Weights of a small mixture-of-experts language model, trained from scratch on English Wikipedia.
Size: 9 layers, width 256, vocabulary 2048, 31.5M parameters.
Experts: 32 SwiGLU neurons an expert, 8 picks a token, a softmax router.
Training: 476M tokens, 7136 steps.
Below are experts of layer 5 (counted from 0) of a mixture-of-experts language model. Rows are named router (the router's row for the expert), gate (a neuron's input weights, with its number), up (a neuron's input weights, with its number), down (a neuron's output weights, with its number) and show model dimensions 0-255. Each number is 128 + 24 x the weight over its row's rms, rounded and kept within 0 to 255. Numbers have three digits each.
After each expert's rows: a language model's description of what the expert responds to; "mostly gets" lists some tokens that are sent to it at least half of the time. This comes from a sample of Wikipedia text that the model never trained on.

# expert 55
router:154153126133109141097128111130112162119157077105125110125157150174131142127142108130098110133157087117121131158151134090096109152144109138180160178119116099171136153150097087118142163121157121119123139143124136116141120116106114137111137121108130113087120070132127125127155153158116136159161109149140106132143148120145086096157134126146091077076101121133151103130114175074135122097149121117128186128133066125144161112133118080122126110122161122164087123082151110134152132155089108107112124134090146147136147140121145138126186120117115115159164137076127138106122094091116120162162145174086100144093151142102138146100156136124131115112123127139164100109099113134133168146149130139111175115125097164127139115117106112141118092177129123096098098135118113159106137175117103
gate2:102139174120106139167107154119104121161133129110144149121134107122150129146159142126108155108162105137165119144161158128161107149102155131129179123138130147124124105155084129136136132144105125111113124080092133132111186169129095116137143130134101118135152136157091105159112145122142142113112130091128140130118129124128080149125098145129127155149150107127121144131126125102181132098083173130132147132153136097131080154118165118139072118152104152137114149147106099142162113102155139108111136118086122108128175106127109131095129112114165104099101130101095129129094121116138116149171153092105100162133125093133148153189066146132132091151133111078110114151128190113091178123143109188127158146144159140096131144094180107128108110100155163123127144082129111076126141127140139
up2:126142131110085132129117168106107108122093162133143125091143152159162158116116124152123114132135153201122154106120137149103116100160124110146123091140131128128150136090167157108085139133141165158135148083113117139143117143154140125126167126128114119115096155178116153111111105089121095100162169137143139141091119115138121152129100135143135162144171156147139130126108155102150150145165133159106112140101156095113106093113114070109134140086158143165095081148118137122157117100090120142126123146166127127175125102104087113090161128082112144126156129089123128123121122120108143135114114108179092133116076107141141083164105141104102147108117109115142118139109145156137078080177093155122154131169102082137128117154133074168167119137131132109113124131108107109150106140137122
down2:098124127157122142134134192142102138156147113165124131087111118137174125141093125109125113111098099146144115129129119135120161110125151158165107168116134149103084115163108164114109108081127129114126163102076101122099163110092110114117129157170135101115148135133083135124148114139172118145091124141149115151132107123175115106099130100099152136112144132100132165156106149125095153172135135103145171139141104148151126152130121118113136126130111170152115131066135129147148115167181151143160149098161160109107155138136156124154120125154145116142126143185141089112103150118174125140101106133102132109146136072157168157088146141098158150141130138143090122153175123139120134146094122142106116114155154133136132119132136132084149175118150141130057172140122153124129101089088134
gate3:169141149133124134140136103110161164133102114119109111084158159116127105123152143130117127139128130115146147140112121138138158161123132165136114100155116121095137103127120139118076121114114137138175162130084145116140132109169121138148112113097173144124106142117153114146138152146078149135158114126101169143145128109135081107131114108111163079146155109112144104146110152095093137107081093124175121118145078149095091126094110144103171132147127110101143137131186112138139158159113138103122099123122098174092126143109167141137156172150155143173114152175175121137148084155104117083133177143124106141110102141115130121154160108133124150138137153099120151107162142140140168171142091112085106137111097143174158109151153097097116119127179124131109150120110120131151178131084122
up3:162104137118134155131108138079113153146160096119160163137143132136179095149096146152110107151118103141106074103116109102144143113157142134171150164111138118133163118153132118157150136107097117129150114083089118100177079107152102135113122107127094108109128150131117163105091155115141136097113108141119144108159139151134120121116172162111156136142178135145105126116122143087163113123099095161093144111119117088137147086122177106179136113147095083140116120087145121096138132124103121127108129148099081168142164163098168164139149136136100098136124167118116127143161096109096122145136125145168158139162127131126138177126139135148099129139159143096158118127124172136133155144105095152164138096155156160161122134107126069126119090149160128101141169114116132148115144138145140
down3:093138128116083166124120136145088103127148149093131141115129145167128160130095097124089109131136131134086099166111140131110121137106136094163108159120144155169153091105120152090145142126122127152128149139141130118130155097085115133125135138163144101166141136119123127099143107129127120150121149105142100106098154165125113141167109133149132086175116070108129118150133162114125137134105157176094183102130143136104108121137104117116099157118145198113131066160104115145163146119123065161112073092113136121158147135146086117123106170100115161129154135128110179135119134132177149135113153141129158154131148108138115109128131118169095128129143166140186119109069147137061143140155103110145110110126141162106135134142122128132147133124148128131159151125162150118170154104117139
It responds to: Pieces an, am, han, ham inside words and names, e.g. Assam, Samuthirakani, pregnancy, Orleans, plus common first names John, William, San.
mostly gets: " San", "am", "an", " father", " Air", " William"

# expert 17
router:121114127099123146096132099091122129131150131101130130132153146104192166115083093165122068111112157155132130102101151152106136108137135098133151098161163143102144108154168091107123153113106197122153126100129145165097132126128099135145145160159099124116129121108123152111125145131139174166127163161102182097155074107160083158138154138142110165089126117106133138146153107139151104103125150111144086112123133143139071140143117126100159114094139103157142131126135095158149098089114099099101096146125125149097161165098108131147117107117125092134123161115158146127132117163122143132112112146121089100114168103158126104111102122118146164149140132129137113145113083154138170140106125141141124139088098136130084111131109116130109123144112093082086080101145168110119109107127133
gate1:150129162165161105136141154142151136116134098123095062119097115085161154131125103078081090187106128166118092109159121110158078156103137104135142102102087121157145126155115131206162146128139108132098138135143155082115117110150117164168130143116145175127142106149118125171092119126152117125078111172126137160157141118157121141179121108127091124144115126115148126124153142103117124134106132125146085137131124161100115109124112140166140128154141153078137094108168109116150138092119096129145144128104166155157094145120114171152106136117120161098122165121152094153119135098111157139156125131116107161111120119111155135150114113176141107132115121134106118131158100074120146158110102118120139151139093137144144114107102145129127107087130164145143158112127157088112133094143135
up1:097101097141145144145101131133135156123099143147081176121120128138100121083120100115130162101154165128124072111151118111086137163140131104109122156120152158117154132125165153147115128138152121111123089143068155104145138080109135170150141116173188122131167141093104144167122153140171136094146131165133086158124139139137173128158093118117128107128124126133112161094119150142120133123138116125120127118111125119122120094069087121121180150136116139082115078114093131107112111167173117164148127135152155086121130083175139155159146098107110112084146155126122128114132146113129148117142083110101098137142113114132117171170115147126092119170124165157108096129131113115132110111146114137143128166156086133127100123113172127126135134097138097145155160128102136092129145125146173
down1:129127127131139148129111110091144120176061175105128153097111136095125126156104150119127138135115118125121100102127154104128123072116122106153148142147053147074135126114107096172165124164123164165122136099139158107145172088118115116158105144170057106119144140118088131140130158120103148153146132121113112122120103105143137124160118075099159128114141085066172170145107125075084111130151186095127130138133155121125137125157119109112129127149123089155105139137118126136139087134145142159149174111169154108099144158147106170140117139092131110105137105118154121158136119110153164133085107169135118118088138114124119101131137148127158148128147139132123125112137133120124119129166134121135174122179135147090115124124164130141156125114171110153162112102140120149117122099144138
gate2:143152107121087124131115150104134107139143136096119154154136092086175109142081124145132139141107101128142137113165117129126163126162128128124113122128110134089122149141089125173100150150143161142117098096130075077115139200083119078101125129127113161135104126119127122076108160130138130139102136150164131135097156102125167172122111130144146108162095116127105129139144122177094157123070099098110117135126132152140146144118139153131123117115133118161134100174147112102159118090091124145115131133117117100109139134109133112107115107119090101109126134112149152144079112097135105102115167128097115099102130120120152171113084112133154146170166130155122109160100128162095141067133084116091096136141118117134146151140140118132079160129118142119083127088152078083095121153132121
up2:097133117150150077129084115159182101090126091099093138117120105137105133114126131104110096151120180116127168131145093148146126127118145112117085120144145126185131141109120143124159159114129142122129128136195182182121146154131122173159116136074146115162169169116140152144139137132156154102125099142158151146125115096118144111138157139133147125125049113145116149121146136137107108139176095123112108127135100137141147115122108124138164103086135101114134106119139084123150115097132122125073135115153124122154079143097169148116098134127105112137089130101175176134116120150132158131120128164144131131133114154162115152113109121120125121152119099133124135167165088127162142170129156155127098109092152129152106113117149125161142083147136119089088092160117124165096123097116122
down2:115114127144122119098139153160114118159108135112110144119105124139115110093090132125138154153127092094109141116098144106161144123156132165100128114103132136122155186125115145104107139154088171117142127113153194121143127134084102151100116145105077137136108117138101135116079147122152153155163159126136112090159090157113124151153097118170105139090116113070103191151097175103155132110118123090108158097164178099118140125143124118162161116088134111157122148077101120108136131142123109135127150113103142136119093132144095121129148108110141162152131156154149131125125154099124084142144108127194112105148150109118132149117116097103113135138128075111119141132086116137123124118120097103131176138130105153117107116123148100097148152097142115117207135119165162113123155132123167
It responds to: Single capital-letter pieces inside acronyms and Roman numerals, such as NLM, RNIB, XVI, XXII, and position codes like DF.
mostly gets: "M", "V", " X", " II", "X", "J"

# expert 34
router:120095129096104165142116102110109105173140092106144094089140117120124144163123135098142126160148104096115110154118130126185168099094143115149096111112137143122127111136123115102145133177148161123123123110151153123122122088157102157141143133116172115116112128131151162133165156109172142161064114142168158090153114174146121102156114090132097138152147105140132157110146122115167180106088122102137148105207119116154160120087120168128134145157112129124147100130100152133137135155154112143134082146142143127134103133179080151168121168124118130127137149121135118147107190141146122160122099142097115160127145139107111123119142075113124120124110120121151118110143115109161152173137175124115120172098137109139122173129151131116151165122147143126135106171143149168171139119122127
gate1:121140101104100160154123107115143100094163099124157166131117156140152114160141170138125098149153125118108161127060107139137138128121113110139110103146133143102184140118183105097082108130110152099142103115158099125090175083147133124107112150125131120184129170181102137114150098125106123119117152140117152144130117186115152089138167077125135156102104097116133123139143086130119114126120106165126122103145120128149145130131102087129133131157146155098157160086185125118114133173126106117120142116165151130092130129074119110149127131169084139107068105108139128133128123140122117096180136159123145131127168124142142120138139120109133124143129097135093139176119129096146158134123117149087104112086090153135130106102096140105123154079119124120144124146175140155141087138123114
up1:099128146132139081134152125093117102107154160151139158110077151175157146168138153133158149092198146122134100126099124082134115109122096155120085152146167157101125117119166112111125128096128159144148124117129134122118127119139084156133092117136164137142133161127142135145132131113125113131111108121103146150129104124136123134121139090142129141169128119104100155090157137124118125154142102149135104141118109111143130123144111135140138161139142123138081158088152153153151108184129075086095130145113182118115097100145144117124154154170091122108149090089146124132120111114142143115182125120094108173091153124121204116159109144075111127114093132161196125145111169088185144149108125117108135140133114131114147179115116146134145151085116116108137130098135146128135142100116140
down1:165090161118108136137101118146115136145186121086104125108126122134118153165089092106120120054155139132125097107126141136090138145123141174144146157131161097115113097152133129160122148079125130136123138092134139167118038125108087085079134135137105110103104143092157155132141145105142138179102122110138145136184125120151172156183157116129105149095112155098139121099158147103152155120055110134142134146112121125150140143151107146148125119100167112130126102117086131144115126152131125092163138141119143105126107091184151118159146144101116117146060118087146119152133140134102160123104084104143107149139165153109142164128140080126125122130120081141103143106129133139130111148107146136111111122114097134138121121148099117087146128126160138116126131116146130130130138134117097
gate2:146130163166164114127137155127145141130156110132114167132192100168138118149114131136120134142155138125133135117189151121171139134119105136158107132121104120159105122120142139117144163117100153120116103119155128135113168151166130110153118149095121161112150135130160163130077139173089108117120104141103110125121092068133151139136180161173137164119164116100136120151138124157144117120105074166143108178111136150114119110120127144178133124149139149129120145169144089132097110114137138150112081111136149097111166117167122144090148106115110118140082133125181132101104135164110129098152167143121107162132076140168081123097088137161091134126117160117160103114128175147107100138139112138131141135120127123098083139156117094153161102130143182132126077130155101123141138113140124
up2:141086108129145130047154093115133110171082196066165100140143109148156088107158106098137124113126138055101144110078129118138150150114167170142110138134133132156116171103116172110126093099119069111132183121140147123137100105118156123117114099124129133124090142127153149159148096097112090075118127125086111126095140166142140113138115116158138160142137133123145109155174138101142129119088124106121135123134115159108148105148128126158134132158081156128109120161103130125090117092162133144129119135149104130109138135174135115114138166124146105078158138149165164109094127158134114108141115116158124146125111142093162136072122170127106108151108141117151129100130115120128110148105136110135142142140160082140112126131155149163141128111131123122113116150089135133144155125129122
down2:171179056106097139069116105119135124157152157135142147107123080082156128142111077114122157119168111115158122140138105141065120162123121103146136085168162116123129110102087149124071146176097131122118173131121138155165172123148126149139113108102084138133125136088103121108121164149158159150088147152116108140135159101145110126115128123150086142182109155128112177138116111132132138137181161138120132141164147137150144126152124143125166144138111107134133162176177123117137116164130105122179130127123150134112148111129167112120129116122134142136097134111158171128114111112124170109120149117114102136108128099148159135114135104172088134135139078164118129142138148128098125092166142125159137120159097139123149109116092101127151124117122132118162123088153128117135094130111141
It responds to: Line breaks and the first capital of a line in lists, infobox fields and headings, such as Member:, MedlinePlus, Population, Studio albums.
mostly gets: "See", "Re", "History", "±", " M", " Country"

# expert 59
router:136114145133166144115111137171129130075130122112138102185128097087150104124115147118107128129101113133085103099126147133137160122136183087141083095089138097159138112114119152139128145136144098142110116121130114143107092181132132096107144114093140104143134170086104162117174147101159154106161148161155136135138135134128134148132093119161107093119111155137093132120143139137111117141156130160145142109102123154162111129120136104160136153111122132173113135157103144098105081124155117102133158117102090136151143135127090137162129104149122169098161125153107148115123153126154134128137089122100144122138171142135123165142085125093101121124175091076161159100122106125134136053108117133145152084112138118112150124164154136092142152148108097134151160094087075107106108159106114
gate1:146130098159117122113140091119122125147169123129149130127134119134103129146125125116111147128128140126147133094128134154093117107146149128118071091066132126124098137120132101158156164150092148156116124170114092143143140113150130129137124123123129128134115161138114159135133126066093096186116113141182144112124129109120128089108088134085108063138117122121118090132109134120091096134151123143167132121139122108152166124102160143169125109162148130118134143152129132087130126127134132105090182138183131110146125178149113150191117126101132146117129085114132152147109135129107074111085104170146122092151123144095150138067118097141110105127139117152202093106138116123154123121121130095123117147083092117134147076138151121118131121124198136142136118136151135113159094129180115
up1:151133108153153107115186102078119153118122108146111120142103131162163133085147139151132141116125143119128084092127150121124128140141101131160196079155133118148101124155114098170140162138149078117100130125098168118123111123131123119083162099102154149112111098106127131138105123133119104133166109135097121122092138143097106146147151117059113122116105124165112151164139106138109094126105106121115142157088124086137110135129139177139100127154153122141103173108120144169136137134155122108116172134162151108106140166086176128103132111107099111143111139142164121149128120092128095143146117108162111124144126122143055126185136149170130127141079133107152095125119117081102103122097107123100126137123140152164122105131148135131138137133128091114115122116192080125153122166158141
down1:165149165133099182106128110160137155114174130118161178101124107085112126148150114142103085086130138137126107105109119115132147107137103147198139130106157139072142106113146155092143129140126113114132133155132117191120147102113147094108146121139095121129114128087097105111114135117128174138126169109118113089114172114130092095143128139138160094095145154093088165136107139121147145144114142116104122160089117142148127099192114127146124110119120106063133127030123129126159156102148166135117143154167071144120111085152131108152136144122077151142118156138112105123153128135114136100104143108105139140156106144139124092100110118142093135115143139117160157110147120129131169130112106103121113101144139143133146116148111097136125104133126128082104144112144106116094113145109116
gate2:143120147144128104116139176161151111125112147138142123169108139095136125133117158150123137182112128148125156119121126135147151134143132115105125155149157145094151147096153195106130154178090129116087153113120135108131107160132129165135082120158140141105134114084143144140132130123126109127117135103181137151142130145147171156096139114150126118112140084135112114134120099080068147165086135137105118140104136120083096135147084134119126140156145129147131134146163177168130123151119111138156115160108184099098161174134121111118076117143138091120057131178123138141125122110130139086164127110130159131133089176137125154147152073127118123103109126120106141117191125135147134139087139136147112122112129092094114131114101093092162118141136102185124135138171105097117128155133118
up2:139122143137125102116108152122119141177105137112157115102161136147143090157130071104126145128144118089169094147084112136151158125122118146137090121148152157126131128133122139124103133146104130131137076145140159133163124128117080111124106087084109122089150140153146136181130158103121118109134101157176124112115116206129120081153156065089106123114095130128107156127132129140103142118105112116124162123071146125108079167142164161154147113135188114087149138088160132121119113122174148105172139129148117135150123144146119166111156163194121126148141180138090117141110095147140118105165141107118140110143132131124106138123076136136132133151125142112120116099119105112106126118149127125157151183144158156139140123137139147074149106129174145142146114104143102148103114116121117
down2:133128051110133103114128130151145109149114136121138113160142128136119146129113138164102151117128071117142097115107175136150075141140120131128122139149067102146114127105108136161128138105102109080151142113122113136156111118164138122112148113130094137088165127162148116130085139129136093153120120143097090092127105125116128147154152084109166151132133093141104104155140116068132113106115131117130137153117168149136149125090126158116124133119110166100119131123119145156114111094083143157126141167146124126084131180116075133123107120142130121093131145119122087102120129084120184124113156138138129091189155155116101147099165126111149171103119108152165095095152143106142132113130163146123148101095161134100112123131058113202093150129117120161119141160102125148110128122137123
It responds to: Mid-word le pieces, as in Caer-le-on, ce-le-brate, imp-le-mentation, plus nationality words like American, English, German.
mostly gets: " Le", "le", " American", "ple", " gene", " English"

# expert 60
router:100135130124159085115148121104137161160121153129135125128105131106128151110093121154162123187160153118111171097097113129130147078158132093107064138118178126120084098081099155112120157119135108123127182100128093142136144121122163104127117127158107157152111156117122159164107144096168136118152131125151101131105143101136131121151159171169126157113104113139103122132118123153086099154133108060123150167112147085123183121094137100090106149133113120191160108144126131130144136131102134112125133121143098142131140148094176095151117126133093154094118106111111141113118086065124126138152148096128128145113138133166133162112140132148121141124165112148094091100152157142133104152158107127148132138136137126170104128125114157119132137112099117150144095115095105084122092147154095
gate0:132137111147137157139108120122109158177163132109152142116105121124142107136104115118128113201137142142077054106110117125099094161130115119155129157151137122151119141133118146098125120154156126106144129106116162132138139113175108147122091150106127171120122133107149143119188121135131120141138174073097125115122140105106130096068113144120131151144138069172153101129092129125105163106110124112108137100133150141146165139137171141100143128171109132101113163171086152128099120132116131166131189123152143136142169083123139132120086118138082107074137127099130069128114106118126123150114111110134137136130076129150120152132170141132075162141125149166155124161127113132107137105141146116100091139120135120099128158154145156117143134114154154128171144141087134091144092162137127
up0:145149130125121086141143139154105135119114121156118092044125136138097129144119168154095115100132106148115134121097122103150162082108116146109090141174107169130111142111105160110117110183105119149144118122107134142143158101099137105130140113132115161097125157158125110148150076107127119139086107138116167090126110157143093128094107124125163119100158115092122131111137149117167113111140134160144122114177157089116155110130095130130110142084103146164127127136103145160091151113108177119153136109112091174116156170137134120112122135112184099111132116136130113093112119136113078098141109115155101143129159083106114126089134132099145106108128158103098121148148108124078143070113144132151182127121139145107090078125160116115112121147115115139070109139100120138112161121098112
down0:147135130125115144113103122149096098104146153105113145140121112111115111076128120169128203113145166138122155128122125096138130171142143124103121176142126181102149096122120146102081103117158117140149150147139168063136132147112146096088086127136172102120134126083107158144106130134161129104119082143104107150106142091117112149133129076138086155160117139170109143138126097114143106175105126077122137124120127143115088117130121090153152151075178121092177170123160114165138115146145161118148133162137087142160140120126157138117163097123078116122173137120103098101164105105106124129122142136111106122157158146127104105147101129089121108149097100158145130129125156126115122133137164152132079139144147123149121159130125127129107125140141102141162100119181106115153134140136108
gate1:143143094104138138096152148150121115182105137117090100162132155158083114128106106148106141143142124131159128132135123109149138119095125096089138135111130158094124118090125128111096147162075096133098108125145140110126103141138159112113167146120143116164118156087142168145122092097132103098146112165139126112152153118155124139118137110132115111144188122137134071169135119118112102113152111158110148151130154112162115118110111111136109126103153121119136084132101104110145094117098155122127114158126133092154141064133121168104138150063138135134133133149154130125138123082119147113093141157141122115104103073173200152113115090134089105134146161128124114115144116142087161156135120106174148117143175141134129128135134049164145154130141133126110153118183121092100125145108102
up1:127133133106147122116096152159149131162122122141127106074126139069098126133109105113118145137087150153122133104139140150112115124107135153136122154123108120132138127155082146137114112075143121124122089108109083134158076167082112138141126100155108155094124120131152109101132121148135107122129129152143107152159092132153106146156095115113108112115137148135087136117118110140084134116135128136091107126153097145133083127116130208128154127132115073148131142055087106142169129147145158126156159149118157173125119161130093157155110095115126087168150180117124116119154113146104134137149123103151158118092145119110081093094152149137118094139103109104116132145094099168144133135093149088137104194114182157139135145125139115127105137148118119123174096157135084104144134130124136
down1:120123143139099105133147110078146121146129174144098127100137125116133063164150154099152145179113143120105116147113156112094126121140167123157108073135176127144116115104100164125135099140136113104116149160105125114111123131086091090155158094124133111128062145133139128135104140082103096151133154104149106132159096149139134116134136122159121123153117145142140105143123092151126124125102147088210185107157116132140145160145125143169152137137138115082096109169125136126095140127089117128077122156165136100123144155109131155135157081125136093161126130085101126137129083133134082111127137123132088161137115161157122147119096100166145126155160139160139103131106115125147163096129123069088116120141147109116143152125138147174130131140133132165104136153136140131167148146108134
It responds to: Consonant-vowel syllable pieces inside words, like ci in interracial, ma in Pacemaker, mi in Family, and minute digits in times.
mostly gets: "ci", " ma", "ma", " late", "ber", "ba"

# expert 18
router:170128135131103148119140133138159097138122085116054131133078121091159155106095123159126085118095101141114078145113166174131104112089110130093163153116153136122171098143159096166153134114149137150108101130103082135111128106114078139137140136133106089121153066119135125115147147145169147136134133122069114158148071104139128127105156122135119174129143120101119153085142096115132165145122140101102102101091112151148116136096132117129175130101131120077118134124095147172115106097136153110114090139091116141158085109087112119144106098131108106148132123118166150121113123160114129093088154128114101090111135118099135132158091136122137105132141140106117138084089124082099166157105139156132134128143110138098147121131133128109139141122112111120117165084127112135122094108130107
gate1:140110128147107101159132179127176132149095157130078172104150151121135109109093152146125139129135127117115141149116117106109141106109087185056118111170100104165133101113154121118116134099096145097172153094169113072108160123121155110144111125116117117124141165110128091129132123148162079109130163141158163146131135107140128116165133118086118131130131167139108102125140105099145125100099093110136155124134138118106103111146102120160133142168089165133125104132100114131133162148139121105118103144167126147145142148093163152145163159092133084102168151142162117144123113168175157109150139104157127137111133096115135165134124138087157173133133166098128166138126149131118167112085093153103111131130120121119116142120156063130140148154146101098147136157136132119145134118104085
up1:133139111111100175138120145127149097129140125179088177118146121124139166130104113092174107123125125117139086168142132166118131126154143129126133125118079118114090115119126136140194127098132134135131132125106093125138116141145122133160141130133125085115175118128144138149133117138120107160083130094152100089143155107139110118130142124104128150127109135148179130113111126129122187141077133112162133119135061106161089125119141122180121173111101151110149108152112121143133165102113112114148088150144114158138135119143104138167142157087165134126152143127133122184066161151116101188065151131100145118124116121097108116149119124100144119117148147133136119133066113084131146119116106136150121141094133185093118169115155128089110177101131123112126136119136099132159126147165156
down1:125146118109092113112162130115104146093132097146129116146132161068115141132110134156100153080135149145146137155116141113126157131135128137094121155113088094156147096154145133122120073121145091141153074127135091122138155126153121087112104138093121102114121114147109151122140101185124119156137114143080116140142131128070154143111137128122143132161125157104161106123124135111106128134161162094119162128129137106104163097158142125125103121143094082085092105150118153140152139135126122189166099101118117118125109136185122118105084152134135142119115138112194161151176130128122130145122156129114146164110088148158107127178119104127086120152175123145175136137123141130119058146151137158100101148157079134122158136100162129157080127142127148143119105128107115146131104094130145
gate2:145128122176100131152100097128173125090074063118123115157109130150138123151121105091182101114104138152165150091146115138100092085124135124131094134137089127113136145163149115112149120133117161144135100131153135128164119143112141130135125176156129092126156122152122099118100138152128090130093157108177110111133118115153138123128130088073157136127128135136134136110113117159083110158160128152120146160122106122111120122128151133154111124136154117132118137129156130130122143118123135156188085172162134108124145078102129121174087129107097135167160126122147113127115127155150077111055115147133123104126112067128108110145159122144128135139150149187163127158148117114102156123152142112120096105106124082136121133117128105119137188114114134097091125089180117133161104139150165
up2:116165147084106150135104124138175088109152131175129152111128142166136094066158155155154151152134165114120129165115125158135169123153105173113108133153139088085130145102142155133150179109131136102132119116175118143125097152188109121172147136130134129131140098134145139147128123130102115122142158121108132100116184070127127141114155126151162142105150159134153116107122150104138197121130121146127102097106119141148150064143158128116139134125128105124113089137137110143139098096134172151108117136125123089149077135144161131151123126107121137066137138122137169098111112146136168122108160149127154133167122172164158139113145132146167128148142089109114144149147112113106155127120105144198121105126147141117099125118157113108159094119130115104152108151125138118137182145092132
down2:127126130108151162140086161141166145121136085096149121118189169139085108116149139088138150149139141133133088140108117132111152110148140115159171110130169116120134143151137121102081129167111105127128108132158122102132158125109116077086085130144150106111112137167165118122116188090134134154117151152118115159155063132160108123175099163092141105101152126083117134094123162116174135137140116119183117181112097122139112171184121127141122133127129116119114119111125121123125126144096147180132114186142125160142124096184106121128126149101106125133127113131152062152081134118137112125115138110126143140129162111104151139122120150076113128157131104134084119151116083150084107131106136108149131122118100139090147126117139151116145177134104140111132108096112121115112140142110142
It responds to: Single capital letters inside acronyms and codes like ITT, IL, FRA, LPA, plus closing parentheses after country codes.
mostly gets: " All", " list", "O", " Cup", "A", "X"

# expert 36
router:169126137174117177075142136143085127138138132080163118170144145119167117096097097132122137146140141125151103133139171089141141110154124095136096136130130111101094132112093165088147137145125125121118174140085120156128143139123142099142150103143099144099159160100136115122129152122126144139170154141104146162104121094141133112120101162097156167143068080110116098125114108099146108132135153121148127102083139067178149145142143136107177123138116126125167140123105164094149094107087141125131117099108138139128167125155139100114142110082082139105099156109117120133109139117171157153127129164124126159143090113144151135129106129127095155132140129146157111105118138092169132099152160138120154135143125129131114111144106162143136158130133119157079066110105086081113114158134150
gate0:157151152076180155160129107114136148134125143150156172132156092160099134135104160148134066169155170108120137078135130113166106104139145089121128131173159158128154140139106131093111155132129145155151126107137147148094098134184142102132114144112090142139149098128135097153205096117145179138164147103110132157135144135155135116110151127106099133122141130126125118129127120119130087140161151127159106134113158110186163085161160137127135162148127134148140124162109145115125119112117147161103151160137055167101121117132115113144110127086120129175092130127158126120116116097111140136117139128135108140147102167153136125108096141137101140141146119150146127109183174095143137147099114107105149142094146163118132163122124169101120138135150152117118102159140125080090107142126111
up0:144152145155114170100144093146147159139165126148073129090146150121086143124127162139123144133101133102117097159111105073179127140118155131134131079118145127113136131112162113080161103102160121108113123142112121157097109154116143138118089109093118144152182080109156109097124110146148163127157160109153140117116139097137152111134116104101097126137135087162130122137123126147101189109141093139140145132100133159154136168158126124086132119161167132142130110106155146153113107098108129111111126139116143138102113111118109179098119120140133106075125128120100156150147086092094135155098130162142151132108116134141175116090131096181122156119120153099152146136136143136148147089149138110127146121120131163136139196130159131169177127115137136109147117107085176093111111120137084
down0:160113114116127156137155100118158143129120127131140110187127137133132167175180105118146153127131143131085148169126149165118119115122117109152123141158164099134124139117115155117163134195143118137133087105119143192124139127102109103145145140119103136147178100100155133106126133095137052066138150115159156148170133119117131160107107161100148147151123133103148114156124128108140141127123139086137153109140145117114175109079120139162139120127092112146074145133158129043103115132188108136101120118097097150101133133105103117134122130129124156115112092133114114159121121133215112132147104125115097151142105129083124127144125129128135117125140119110086125160124122142130101130155152141145165142186140149120153147173141146102173103119118143148115127131128141096126141117139153
gate1:140111112143097116106113126121175139126139113134127191124140111137145182156136149130160142110163161171146112144106103111160121112135153127124125141106153143110137132127148111121127136147173148092117158140149171148103161111127121155123093129144158137120127110153101124178131121115142085108083135165086136145125103135122152105159107147106154182134159109123131143129111123087116143105137110093144103105181147100160108132123146110102185183113126183132174136147100137133106156141112124142123132103157109160130119150107108128066117133087139139076144091137098106125146146141099119106164150095092121148115120130130135142119126120127125084156185164098146104119170163118132149140131124126108122152101095102111138113089125163130127132137140151140144062175106152092113139170110082
up1:152086143147088147140152151122109083141154152079136095108113122144201116126107139116124131102131142114070142114122125113091160119151134151095118103123155150090067189123100126123141106077154128100115168110078106161117118120147155108107145122104112179130112149176150104151136161172143126101120152091140148146165122143149178161172113137135119139162142158110099100127125153108076119102152149102132133098099117128147120132116107092123133092110121124101125146145089146123112099133071099184066124125138158122073137156117126113109120136131155125100119135143133127128104094116161119123146120097165096136129123133152150153123124133128144132097108144111115114129120097107132113100120182096109113131111116160150140131166119115143145143141154109136098093126122144125124106164158130
down1:110146144142105116085131112163143151113109137108085120108120101171126128151092106116108156088117115131116127125152100125094134153113147129106160110142115137193148138116178127116145157171103132113119137140117132116154106122142100131093123111106080101129078138113122151104137158141083167184111146114156117136131146150145160113129132136119142141130110083115155095142147131139125143101160133111096159081145102155157136136087124118170106089166144126121127098154146133152153109133139122151119161092142171113119129136132120161099137130112150165131157137144134133122133122142156122127129178161112135162075168120107145116101127168152100168163145116116134139138121093113105108167086125142132114098083133148119105129078156103134109100058085136130201149161160108107096136115104112
It responds to: Name-start pieces like Man, For, Mar, man, ci, mostly in proper names within tables and lists, e.g. Manganiello, Mannequin, Forlì.
mostly gets: " Man", " can", "man", " For", "vol", " person"